{"num_hidden_layers": 14, "hidden_size": 256, "n_experts": 128, "experts_per_token": 4, "d_expert": 32, "d_shared_expert": 64, "hidden_act": "swiglu", "moe_layers": [1, 2, 3, 4, 5, 6, 7, 8, 9, 10, 11, 12, 13], "router_score": "sigmoid", "normalize_top_k": false, "routed_scale": 0.5, "balance_loss": 0.00154, "balance_bias": true, "init_std_router": 0.0101, "lr_router": 0.00037, "num_attention_heads": 4, "num_key_value_heads": 1, "head_dim": 64, "vocab_size": 8192, "norm": "rmsnorm", "norm_place": "pre", "norm_eps": 1e-05, "positions": "rope", "rope_theta": 10000.0, "rope_fraction": 1.0, "qk_norm": false, "attn_scale": 0.125, "tie_word_embeddings": true, "parallel_block": false, "init": "uniform", "init_std_qkv": 0.0201, "init_std_o": 0.0, "init_std_up": 0.0201, "init_std_down": 0.0, "optimizer": "muon", "learning_rate": 0.00411, "lr_mult_o": 2.0, "beta1": 0.95, "lr_head": 0.0045, "max_grad_norm": 2.0, "warmup_steps": 200, "schedule": "wsd", "decay_fraction": 1.0, "decay_shape": "linear", "final_lr_fraction": 0.1, "batch_tokens": [32768, 65536, 131072], "max_seq_len": 1024, "doc_mask": false, "train_tokens": 291200000, "max_steps": 4602, "dataset": "wikipedia_en"}
Below are experts of layer 5 (counted from 0) of a mixture-of-experts language model. Rows are named router (the router's row for the expert), gate (a neuron's input weights, with its number), up (a neuron's input weights, with its number), down (a neuron's output weights, with its number) and show model dimensions 128-255. Each number is 200 + 30 x the weight over its row's rms, rounded and kept within 0 to 999.
Before each expert's rows: a language model's description of what the expert responds to. This comes from a sample of Wikipedia text that the model never trained on.

# expert 43
Description: Mid-word vowel suffixes
router,224,191,181,189,147,219,189,201,273,191,218,203,201,223,211,206,218,181,223,231,164,226,158,190,201,205,192,144,239,167,197,218,240,219,187,203,234,200,239,227,203,178,195,228,194,208,220,161,163,211,203,200,192,207,203,162,166,162,178,192,231,196,187,220,207,195,179,167,192,237,193,148,228,183,235,199,217,236,226,219,217,220,162,141,141,170,180,177,231,216,217,186,214,146,227,237,150,217,190,245,204,207,210,248,183,180,175,177,194,225,181,127,254,194,223,276,182,205,240,212,217,193,124,137,260,215,198,180
gate0,247,235,262,201,170,184,223,247,160,225,222,163,235,169,208,209,205,232,192,212,179,168,227,197,202,194,172,193,212,228,169,229,203,165,155,214,233,202,234,208,194,200,193,183,203,260,205,172,214,226,195,225,202,202,179,212,195,183,182,223,192,196,184,205,229,195,142,283,166,189,221,166,171,188,269,209,203,160,217,171,233,214,206,208,175,179,213,262,222,199,178,202,237,213,170,197,188,197,177,183,212,259,225,204,184,200,263,186,183,220,198,142,234,232,210,226,222,170,203,141,273,211,154,177,177,199,216,206
up0,210,175,166,235,187,184,225,252,136,199,224,259,222,175,208,195,184,223,207,192,221,201,153,124,184,197,215,230,164,222,212,150,184,234,206,225,164,159,180,190,251,211,173,189,195,176,205,227,191,211,203,143,247,224,197,240,194,171,217,161,213,177,194,194,221,211,231,145,224,150,214,203,182,163,170,217,245,221,213,221,165,220,213,161,199,184,219,146,157,244,227,194,202,202,251,218,220,200,226,168,280,162,214,187,223,187,214,264,196,190,194,305,179,181,210,154,186,164,204,271,234,112,260,189,239,224,165,186
down0,220,165,170,243,216,226,169,181,210,158,170,187,237,207,183,248,174,138,187,220,225,148,222,197,232,182,181,156,163,168,154,183,188,194,196,246,189,182,166,131,235,228,191,207,178,214,217,196,253,244,178,180,172,197,181,220,162,171,160,229,275,188,221,198,178,223,180,234,236,154,158,228,211,195,207,197,166,198,231,179,216,265,223,220,134,150,206,234,166,188,173,210,197,158,199,212,215,149,195,187,245,177,248,198,251,195,207,206,214,190,187,220,157,214,208,217,181,156,228,225,188,158,212,227,223,236,197,169
gate1,173,166,264,165,191,191,210,183,181,197,215,156,234,178,202,174,217,173,221,213,235,230,193,247,241,247,227,168,230,150,220,192,222,224,174,162,197,172,140,178,219,171,200,212,218,246,232,273,162,193,175,193,159,236,179,164,195,210,179,114,227,224,189,213,222,229,256,199,191,154,204,247,211,217,200,226,198,210,196,164,186,203,207,261,240,216,241,212,218,115,226,251,166,173,237,188,152,190,234,199,246,161,145,181,186,159,132,227,188,203,198,201,236,240,186,173,179,188,191,186,170,219,184,144,215,153,184,219
up1,174,259,217,202,194,198,218,223,211,212,217,173,243,200,164,213,198,272,167,232,192,175,227,231,128,166,208,166,239,202,236,261,202,156,201,185,205,200,198,217,224,238,155,211,191,220,186,189,213,193,217,221,204,210,190,258,279,210,213,223,232,209,248,209,192,147,178,255,205,195,198,175,184,211,200,187,207,169,163,150,128,137,220,168,221,169,191,214,220,182,160,189,257,216,142,194,245,203,172,151,186,245,227,190,193,256,209,216,228,177,175,250,175,194,153,194,191,236,201,163,216,192,207,262,212,164,223,254
down1,217,178,220,238,180,259,224,215,224,205,231,235,190,227,182,257,195,227,187,183,162,207,181,244,198,214,184,192,185,219,206,118,232,179,131,204,197,197,174,203,194,183,234,205,200,224,164,189,242,174,232,172,193,203,201,198,208,206,152,176,233,198,204,231,175,163,183,227,203,212,171,199,183,239,178,191,176,160,163,138,161,174,213,185,200,206,213,215,198,170,156,192,239,143,178,184,217,211,183,167,180,153,249,163,166,165,180,184,117,177,249,187,173,228,145,178,206,169,230,160,204,165,165,150,238,201,131,178
gate2,176,204,150,195,184,186,202,217,206,191,232,258,188,175,226,194,147,153,268,171,205,236,179,215,154,112,225,171,204,155,212,189,215,188,182,171,190,270,178,128,165,203,230,213,207,228,205,213,225,167,191,209,163,249,199,191,191,196,182,258,188,134,164,195,188,200,197,256,189,221,180,212,178,211,231,204,216,200,188,156,229,215,163,187,198,190,222,229,145,181,198,238,188,192,250,197,208,196,228,183,157,257,239,153,211,205,229,207,208,184,194,191,222,198,216,123,206,158,186,143,194,147,227,177,232,187,228,177
up2,218,194,214,174,135,129,222,187,252,233,194,217,182,193,222,183,211,184,173,207,260,220,184,202,204,233,220,176,147,196,171,180,163,171,219,211,163,180,133,230,187,195,197,218,208,190,166,222,170,216,196,169,220,203,215,176,207,133,207,233,216,121,196,188,189,179,204,177,207,236,167,177,221,185,195,194,178,187,208,221,166,210,199,207,219,173,186,239,278,188,243,223,227,197,257,219,110,194,232,203,192,214,209,175,189,167,224,235,232,214,184,181,241,162,191,180,176,177,197,197,182,197,223,219,283,209,181,200
down2,211,225,146,191,160,252,217,210,147,228,209,204,185,220,211,163,188,179,217,182,176,158,246,253,241,145,172,157,177,248,208,191,228,202,199,232,231,148,193,246,161,202,211,139,177,171,152,247,203,189,220,283,193,211,191,107,153,184,208,188,241,191,226,262,195,212,215,188,229,201,225,150,204,193,196,179,220,245,172,225,175,191,162,230,184,238,199,165,195,233,258,212,221,161,214,213,230,237,190,214,188,209,202,227,255,233,202,242,210,184,156,186,188,214,193,237,179,194,190,210,226,205,216,195,183,248,192,174
gate3,228,225,216,191,205,203,191,186,224,209,198,193,119,199,154,197,203,163,213,198,226,181,208,200,170,197,199,187,160,218,180,121,214,227,193,169,209,207,145,175,184,220,220,205,190,202,191,215,222,226,103,225,196,210,203,136,186,259,191,202,209,238,229,180,191,208,180,177,220,226,216,181,128,167,221,182,240,219,225,221,212,153,190,200,204,208,264,166,233,155,201,221,162,191,188,204,224,192,207,215,169,198,189,216,182,229,200,158,154,239,216,213,234,227,191,220,226,222,202,237,242,216,230,189,221,187,241,170
up3,170,197,211,181,180,200,259,187,166,192,166,214,234,141,199,171,241,223,154,223,220,212,187,224,188,189,213,195,160,183,177,247,136,236,164,204,161,139,176,153,222,227,209,237,198,194,241,229,204,190,273,230,236,168,212,202,197,177,190,235,165,202,205,184,214,181,200,228,194,171,210,192,223,164,191,200,188,241,202,180,247,176,207,212,231,225,171,189,143,247,161,229,198,209,199,189,200,183,160,174,214,199,218,170,212,144,238,179,192,160,177,188,154,218,183,176,200,155,182,216,163,219,215,228,174,181,213,190
down3,215,156,209,194,167,226,194,188,202,232,193,239,183,211,247,193,198,213,216,194,179,241,225,185,183,256,163,196,187,172,250,225,263,207,188,235,169,272,190,204,175,209,229,193,153,226,265,198,212,210,169,227,210,155,192,199,198,180,196,251,217,200,219,183,233,216,191,206,166,251,180,181,240,216,222,210,228,246,187,184,164,283,209,126,225,209,198,188,197,209,151,206,200,201,243,228,162,184,184,204,188,169,241,211,208,178,163,177,201,262,267,193,232,227,221,201,203,236,238,247,249,217,124,155,183,184,204,227
gate4,185,208,190,175,211,186,211,190,263,172,166,223,225,125,182,167,197,226,217,212,201,213,180,211,216,209,214,240,110,188,131,172,209,139,230,206,214,176,194,198,177,164,214,193,202,229,180,193,224,196,209,214,272,169,182,157,166,200,225,192,202,251,179,181,217,213,218,246,162,208,232,196,206,176,174,209,190,195,223,152,207,217,204,240,213,188,191,213,240,301,189,189,160,192,192,226,204,183,193,227,223,181,182,223,198,225,201,220,218,257,189,109,193,216,222,258,197,128,186,158,226,227,145,188,236,238,200,173
up4,219,184,203,176,198,187,168,212,187,153,183,229,192,192,234,205,226,222,225,214,202,222,218,166,233,183,169,242,134,216,182,248,179,185,211,226,211,181,187,160,175,212,213,164,157,237,247,201,221,225,234,168,238,218,184,228,231,218,198,151,198,298,180,165,165,199,164,174,196,141,253,191,138,241,141,206,194,171,181,210,152,243,175,243,229,229,207,183,240,206,211,199,189,235,185,235,235,205,173,181,199,182,205,237,219,195,157,209,205,191,219,216,174,204,200,169,137,202,167,185,175,204,186,216,220,182,236,142
down4,199,177,220,160,183,206,155,229,214,217,175,193,224,238,232,230,211,179,236,244,199,189,181,214,166,181,209,168,229,180,166,179,161,160,219,192,252,179,169,159,218,205,199,197,202,171,180,249,193,169,228,190,219,166,223,162,176,225,223,249,187,223,185,213,177,167,192,196,225,165,167,215,178,222,188,184,238,205,174,228,169,134,211,206,189,235,215,199,200,219,212,219,220,171,224,267,160,225,173,174,272,206,202,259,220,200,211,162,174,258,156,198,241,222,192,209,273,251,216,193,186,206,207,218,169,172,203,197

# expert 15
Description: South Asian name pieces
router,228,173,198,166,238,209,202,192,229,181,211,150,218,221,196,225,135,180,254,178,143,155,212,229,175,186,203,203,238,192,219,216,188,215,165,158,206,162,247,227,172,162,145,204,202,178,230,242,192,212,207,155,234,166,174,189,183,159,152,244,188,218,181,223,246,175,184,232,220,175,185,238,194,177,218,185,238,211,250,200,171,168,199,158,178,194,228,191,195,176,188,222,226,210,181,175,164,242,199,199,164,182,245,220,197,214,182,210,176,202,163,220,171,199,232,132,167,212,211,165,164,240,206,156,180,195,240,184
gate2,233,221,213,147,200,184,240,185,224,200,175,183,191,180,240,153,197,221,177,241,191,201,196,232,231,214,152,215,177,189,232,175,197,261,201,185,175,232,214,171,220,210,185,237,202,196,222,242,254,199,245,233,132,158,194,194,249,199,189,171,204,230,227,240,205,188,187,199,160,291,222,223,196,185,205,224,232,243,213,223,188,213,167,147,232,190,277,202,172,130,208,209,211,152,204,210,160,180,214,233,244,174,193,184,116,175,175,178,234,186,190,197,204,187,248,144,205,191,178,264,221,196,137,214,184,213,153,242
up2,221,205,171,205,190,216,171,165,132,198,207,261,205,262,283,138,152,267,179,246,176,163,195,198,219,239,195,175,219,179,276,170,208,207,198,178,218,216,200,195,167,156,144,156,194,190,258,231,199,217,221,196,173,187,176,216,206,212,194,192,249,202,197,231,198,228,260,187,245,222,203,221,179,213,252,160,230,201,196,163,211,208,221,202,202,187,184,264,186,198,185,149,220,128,205,207,195,193,172,160,222,173,164,198,162,156,240,195,219,190,165,203,147,218,193,212,205,215,184,165,164,191,192,160,159,205,232,198
down2,220,194,213,149,137,136,201,218,163,184,157,185,186,201,209,224,208,212,202,182,215,181,178,204,237,272,212,165,139,204,147,216,197,189,240,196,221,154,203,135,188,183,168,165,232,237,187,210,157,208,198,198,154,190,198,169,218,269,127,279,154,193,179,224,188,186,213,192,165,204,220,189,201,207,199,180,168,202,216,187,161,209,184,199,206,235,182,207,198,252,198,170,228,158,184,146,204,221,175,202,166,168,179,169,132,188,229,209,139,159,228,211,210,189,161,202,156,235,199,233,255,194,209,206,234,184,182,246
gate3,247,216,211,285,212,209,182,139,184,243,229,197,174,188,191,202,157,223,158,198,190,153,213,184,183,201,183,125,177,216,161,192,193,243,197,137,190,213,220,159,148,238,188,172,183,179,221,152,174,204,242,231,188,205,232,213,174,205,217,238,220,131,216,174,229,228,262,165,176,189,236,178,212,167,173,210,209,234,216,155,238,190,228,210,207,266,215,202,171,238,219,227,212,182,230,259,234,198,220,174,226,181,231,222,161,171,196,198,212,214,180,199,190,218,255,154,199,202,221,165,218,239,170,175,191,215,163,194
up3,176,196,193,178,157,200,229,213,218,223,192,226,194,133,231,154,273,184,264,179,223,240,188,203,237,227,192,224,163,168,213,219,191,209,176,210,219,167,181,258,221,181,155,199,229,205,132,187,180,228,198,164,194,195,198,194,178,173,203,221,141,228,230,226,198,173,236,249,232,217,196,207,254,214,215,200,186,167,216,224,197,210,198,251,204,144,212,173,257,194,170,179,188,198,165,161,212,216,151,200,204,206,204,180,230,168,178,212,245,207,237,183,219,162,178,230,202,124,221,186,210,205,200,176,227,156,244,199
down3,215,197,191,187,169,172,209,183,199,203,205,249,258,240,201,176,187,178,160,264,189,260,189,156,183,223,210,247,182,159,170,166,168,207,190,199,174,156,222,216,178,189,196,285,238,208,136,219,237,130,189,219,218,206,165,191,169,203,197,245,211,169,189,142,201,183,261,257,191,216,181,235,205,190,151,174,180,193,210,209,195,189,127,196,235,176,201,191,177,180,235,167,178,276,191,202,158,200,201,195,198,172,175,217,275,200,256,229,215,192,163,241,235,189,255,169,197,187,198,205,220,173,205,206,192,219,231,155
gate4,152,213,230,214,239,182,233,182,242,209,281,253,215,177,222,200,199,242,262,180,158,206,203,242,137,178,167,204,187,205,228,183,183,223,174,185,246,187,213,256,237,204,141,243,233,173,212,234,213,239,173,194,207,173,213,236,221,178,221,206,205,144,216,212,205,227,229,186,223,194,198,224,233,164,228,238,194,222,194,225,163,143,212,166,197,234,193,129,234,170,181,223,155,198,204,190,160,187,192,220,215,218,184,190,220,204,212,173,181,231,134,233,225,220,213,167,263,204,196,252,202,190,208,201,236,195,213,238
up4,164,225,225,187,254,197,220,233,183,206,165,209,235,179,189,175,166,189,199,194,168,170,171,233,183,188,121,160,222,168,262,224,184,220,185,185,185,205,261,168,200,202,210,268,216,205,189,172,170,209,182,200,206,198,171,166,179,163,199,179,191,219,181,256,238,237,248,197,157,156,236,168,136,205,218,218,157,260,258,223,137,183,180,180,164,175,222,163,206,185,231,238,199,177,155,174,171,197,190,213,194,184,221,196,231,172,180,156,215,213,164,211,189,176,188,220,164,186,207,224,212,221,195,162,207,193,178,224
down4,160,196,183,199,124,244,144,194,215,198,226,178,216,212,230,210,206,240,199,192,196,200,175,195,236,178,139,210,210,185,208,184,225,160,232,180,209,210,249,245,196,185,177,249,135,231,152,162,202,254,199,183,139,197,193,207,204,224,224,214,242,186,218,224,189,236,176,136,194,193,227,143,170,181,208,201,213,177,152,243,175,145,207,204,227,172,170,183,194,216,210,240,193,211,200,207,166,188,176,234,188,235,156,196,238,184,174,190,213,293,173,176,172,163,259,187,207,190,242,238,199,197,205,172,199,190,237,185
gate5,181,202,217,195,267,190,229,158,219,208,229,203,225,240,184,240,212,147,166,175,208,242,131,168,121,132,191,145,202,169,180,208,178,183,203,194,196,224,175,238,197,214,183,258,206,204,213,250,194,220,223,196,207,207,153,206,184,221,172,157,210,210,196,205,180,219,193,207,253,234,190,282,158,147,219,185,187,236,237,210,198,229,184,194,182,224,204,216,186,229,208,231,153,198,192,241,164,194,213,148,200,188,195,189,190,168,246,193,214,245,224,256,228,159,197,168,219,193,204,184,153,230,196,167,227,212,220,209
up5,245,221,175,242,164,174,199,200,162,192,222,237,203,157,190,151,197,210,173,233,202,179,236,220,312,240,234,215,168,245,215,179,191,211,266,198,197,162,185,232,182,190,235,204,218,172,227,155,189,163,187,176,171,220,210,230,239,196,226,205,207,169,234,205,161,246,234,178,161,232,205,186,244,196,236,205,220,191,218,188,198,210,215,204,257,184,171,196,186,181,225,139,246,151,160,190,265,184,185,250,184,187,219,215,213,201,204,236,239,169,188,191,193,177,168,241,215,181,220,200,192,159,228,219,177,210,179,206
down5,220,217,149,199,229,187,203,209,153,198,199,176,219,180,216,198,236,204,224,195,225,249,145,247,167,178,188,216,165,181,174,192,175,214,212,233,217,214,190,212,151,172,202,229,218,219,245,219,203,212,157,267,150,168,206,160,174,258,237,168,190,191,164,177,182,195,212,167,185,199,176,175,181,216,131,152,188,280,219,247,205,184,173,187,213,241,179,162,154,181,174,194,163,179,146,172,213,200,214,231,175,224,232,223,192,236,174,158,152,195,198,177,164,235,176,201,185,195,189,217,236,270,203,192,213,247,213,167
gate6,207,241,256,217,193,172,259,174,196,196,203,132,191,193,177,196,165,205,200,218,214,170,216,166,183,293,224,241,131,207,230,215,165,158,242,205,231,217,195,224,255,202,218,260,206,208,204,192,213,198,205,212,239,167,188,161,208,195,210,255,215,173,185,175,201,187,212,226,169,195,196,191,214,194,228,162,195,203,187,139,181,211,183,156,190,213,213,226,244,190,224,187,203,197,203,234,292,202,231,212,205,199,248,170,164,172,232,185,164,205,191,168,168,215,207,221,228,178,233,212,204,197,224,180,207,219,186,214
up6,208,237,165,217,202,179,197,211,239,205,224,196,134,246,184,196,201,205,111,222,210,249,191,218,207,220,213,198,114,176,150,193,212,174,239,204,229,208,165,246,250,193,204,205,226,159,159,187,203,190,218,197,204,221,177,230,252,150,197,220,198,149,203,147,200,187,210,269,193,277,228,205,192,196,247,201,178,193,162,171,208,207,224,148,221,203,125,160,197,176,250,186,270,167,182,218,234,190,194,241,221,169,205,210,189,206,240,209,263,168,203,221,206,182,185,191,199,192,197,191,235,157,183,264,193,196,186,224
down6,191,156,204,255,170,146,180,214,199,195,263,143,261,207,201,225,182,198,265,191,236,203,203,229,231,151,173,243,223,157,236,211,185,216,139,184,165,168,240,196,212,145,208,225,211,206,222,234,206,141,197,180,226,271,215,214,202,227,190,202,211,224,172,200,200,179,203,213,224,196,163,153,217,212,216,176,200,174,208,187,198,209,188,229,167,171,201,185,174,205,111,178,194,213,165,267,226,206,221,169,206,172,160,231,236,145,192,213,160,174,181,183,172,239,169,198,186,175,214,168,232,198,199,235,240,182,263,149

# expert 1
Description: W and consonant name pieces
router,203,252,219,178,226,205,150,158,242,225,237,203,236,215,213,178,240,158,207,204,197,194,170,178,145,179,173,179,211,164,170,182,165,186,213,206,220,207,201,230,189,192,168,237,228,210,194,173,169,220,139,209,196,190,188,173,238,151,208,227,210,186,221,219,214,189,245,219,205,289,190,174,208,163,242,212,192,196,213,235,217,224,216,222,209,201,204,168,245,203,199,208,226,208,156,201,160,215,210,212,185,263,191,236,171,199,250,144,164,192,184,143,268,213,201,225,186,231,259,220,209,226,180,123,278,210,180,190
gate1,181,245,149,175,211,203,169,135,125,226,215,237,200,208,220,127,235,151,237,255,220,230,160,200,229,212,162,191,241,191,139,204,182,142,196,209,214,220,244,172,172,168,202,281,193,201,203,199,195,227,216,208,186,175,220,211,221,174,218,179,160,216,195,194,171,190,239,196,193,241,197,211,204,192,218,217,190,230,150,186,177,222,195,225,203,241,161,203,228,170,249,198,197,203,181,238,183,207,222,219,166,234,166,224,214,183,228,141,177,190,226,180,189,147,227,259,213,198,205,179,205,206,153,203,259,209,182,206
up1,214,163,267,213,217,206,226,221,237,183,188,137,204,163,189,228,165,256,196,183,154,155,228,198,189,170,241,186,162,239,279,189,193,290,194,201,212,197,176,221,237,214,162,119,204,192,232,188,184,188,178,152,212,239,162,190,194,200,200,242,209,190,200,186,202,208,160,211,230,185,231,205,190,181,177,165,196,181,270,198,210,166,197,197,169,170,235,215,204,242,160,186,172,203,240,173,215,192,183,175,247,165,229,200,208,199,138,210,209,193,191,207,225,211,159,160,187,183,191,188,174,215,230,184,158,193,205,230
down1,204,202,167,185,211,241,223,214,182,184,218,240,226,204,167,251,250,200,248,225,150,242,272,216,255,195,151,209,249,194,193,216,180,199,158,213,192,181,192,228,189,170,229,213,183,195,170,224,223,260,215,175,214,195,187,207,185,228,185,224,151,175,214,254,237,245,190,189,213,232,219,185,203,192,182,218,232,230,191,195,186,201,237,233,209,190,205,220,202,254,217,192,212,207,198,236,184,213,208,184,237,210,189,258,193,173,184,212,258,187,179,181,184,201,174,192,184,226,193,185,157,211,165,221,201,182,179,189
gate2,145,155,187,213,170,237,167,193,217,215,114,207,121,181,232,210,195,208,185,219,171,234,213,156,200,280,186,224,168,207,210,185,235,188,202,209,183,174,217,226,173,193,251,171,204,215,241,182,181,231,222,184,192,211,221,195,224,254,174,220,225,227,211,169,218,247,205,214,181,246,228,210,183,169,195,204,168,224,214,208,260,197,227,195,160,192,146,216,155,232,185,184,187,242,166,208,196,196,221,228,239,204,175,264,190,220,223,173,190,181,210,245,153,212,167,201,193,167,196,203,195,146,217,161,217,195,198,221
up2,158,201,185,195,154,162,229,207,102,197,233,145,168,179,184,239,168,215,181,149,214,238,153,210,166,166,237,208,231,198,186,214,186,270,176,156,202,186,189,187,255,198,137,219,190,202,157,190,197,192,127,190,222,228,176,190,179,150,217,221,202,158,180,165,210,251,218,188,221,234,192,223,178,229,214,180,241,200,241,176,157,197,175,172,201,207,252,111,237,218,204,202,244,165,204,194,219,178,178,199,188,198,197,187,196,204,231,244,173,223,195,231,256,172,206,213,221,207,194,197,177,245,227,226,189,222,198,164
down2,177,224,192,257,210,139,255,201,198,260,199,181,202,192,209,208,186,243,212,127,211,220,211,207,171,235,132,180,181,201,243,201,214,226,151,278,234,221,259,166,202,159,175,172,194,173,195,251,173,199,169,187,147,221,142,166,251,189,189,202,179,202,214,186,170,238,260,212,204,181,211,197,244,138,184,248,220,162,199,178,178,160,217,240,205,200,181,199,213,232,173,222,243,188,170,200,212,189,194,229,196,151,186,224,240,146,215,155,216,208,212,216,204,236,198,192,134,202,228,219,203,240,191,217,168,214,174,138
gate3,219,128,254,270,232,237,187,148,232,182,195,140,228,160,182,201,226,202,144,227,150,204,231,210,285,179,123,224,164,158,196,248,197,204,244,169,231,183,225,250,212,187,148,206,181,173,207,155,178,216,204,207,209,189,178,218,234,171,193,164,199,218,246,186,212,218,214,188,208,278,190,252,191,215,197,214,237,236,216,207,169,169,201,173,249,207,230,206,229,250,180,188,216,220,174,165,250,207,222,219,254,210,193,224,206,205,186,168,157,259,177,209,215,175,190,183,197,256,245,218,229,158,228,195,204,186,223,166
up3,187,213,223,199,175,177,152,200,261,190,209,245,246,173,213,186,146,186,218,204,167,176,208,229,185,206,138,170,208,98,202,177,208,163,241,174,208,170,240,266,196,178,217,189,213,240,174,221,178,201,217,232,222,184,194,228,176,207,222,176,170,261,219,197,194,176,237,223,153,258,203,207,189,164,210,185,205,208,260,193,159,188,199,202,195,201,252,178,208,250,209,173,213,183,215,166,165,190,190,223,193,235,170,214,219,233,162,130,175,232,215,131,239,222,189,213,218,238,219,220,203,136,213,223,185,197,211,216
down3,211,207,211,267,199,215,202,163,170,175,219,202,248,178,213,177,178,195,214,198,154,202,204,188,197,206,179,174,221,162,201,214,230,198,205,236,239,248,156,279,182,188,137,199,232,184,236,160,210,229,180,206,225,218,168,178,276,236,213,145,229,195,211,212,193,209,229,234,203,205,213,237,211,206,214,218,196,168,227,187,226,206,179,212,165,200,192,196,239,237,157,178,213,174,207,237,263,189,271,222,184,197,232,222,184,151,193,125,165,181,189,132,247,205,198,256,245,200,187,181,197,228,231,208,184,194,226,198
gate4,212,196,147,210,203,213,215,156,196,164,181,210,98,161,229,194,197,180,260,219,189,181,207,177,171,212,175,231,181,234,218,198,242,231,178,205,194,233,145,178,143,193,168,193,191,217,179,208,240,203,186,214,181,237,196,194,240,215,176,147,177,191,161,192,201,236,243,209,216,227,207,179,214,194,196,197,188,260,102,192,234,201,162,215,210,176,159,215,230,230,232,195,186,213,233,225,255,211,215,236,209,206,188,232,200,227,225,151,218,137,148,186,184,251,226,192,165,180,236,209,160,194,171,195,194,282,170,168
up4,186,174,259,163,287,218,246,201,190,192,229,191,202,211,190,193,247,223,153,194,237,201,165,208,192,196,247,179,181,149,231,197,181,251,214,176,239,206,155,209,205,203,232,220,240,186,172,213,184,210,231,213,187,204,174,218,272,194,213,130,211,174,166,145,208,206,270,235,196,198,198,215,239,229,224,206,173,211,234,173,259,171,208,175,228,220,171,219,205,154,195,161,226,164,201,198,119,204,171,178,228,206,200,181,196,193,193,187,232,175,249,238,270,213,177,150,205,168,228,213,215,196,205,189,195,195,225,182
down4,176,249,196,203,207,245,186,191,210,192,167,188,203,180,256,207,205,184,210,160,190,250,234,218,189,147,171,214,197,182,187,198,171,140,130,152,199,201,229,248,206,238,209,228,187,170,199,197,168,209,187,173,154,257,183,210,204,193,234,242,270,182,180,168,177,205,204,233,249,242,198,194,198,148,144,216,210,172,213,182,152,142,242,138,162,191,225,186,181,205,201,216,266,183,226,231,183,206,201,190,240,212,252,205,218,156,150,151,216,176,242,241,183,184,236,232,209,226,202,218,206,201,220,214,176,200,186,255
gate5,136,263,199,196,227,222,156,236,256,159,209,257,182,156,225,233,179,232,128,200,226,215,158,180,130,237,184,177,194,176,183,155,186,199,245,185,200,188,225,203,221,191,200,218,223,167,205,195,208,225,164,151,158,218,122,197,227,209,191,216,222,167,224,126,231,198,257,155,202,254,185,195,168,208,243,146,174,202,232,222,191,210,208,227,228,219,219,219,210,225,168,194,182,183,217,189,129,189,216,191,213,215,166,192,198,179,269,190,172,239,192,166,196,207,152,225,194,236,201,180,229,250,201,186,200,211,215,231
up5,235,197,246,188,210,176,193,222,141,185,150,143,212,143,172,200,200,224,159,214,213,238,192,169,168,184,192,218,181,192,189,236,179,187,204,153,196,212,220,180,180,222,265,206,198,199,169,131,186,211,169,237,172,195,201,264,138,251,195,173,202,199,212,300,230,173,148,246,244,136,257,228,126,190,155,215,214,208,291,165,195,193,220,219,237,201,213,191,244,187,200,198,214,170,210,220,271,186,226,184,213,205,213,214,220,217,255,223,224,211,190,195,197,181,225,162,212,147,212,195,231,200,221,221,216,143,189,158
down5,233,230,217,223,153,175,199,179,231,216,239,165,187,142,174,164,178,200,221,236,169,192,228,186,161,217,215,205,187,175,238,212,181,233,204,154,206,202,212,196,142,202,236,222,248,199,254,257,130,189,227,184,214,223,184,262,163,170,213,237,220,189,206,203,253,211,199,219,235,192,218,158,184,171,183,195,221,166,283,183,163,189,203,196,225,224,184,175,272,169,241,222,202,219,227,160,155,185,169,201,191,182,185,203,211,140,203,258,144,213,203,144,179,199,160,152,217,266,166,153,219,149,205,208,186,158,206,230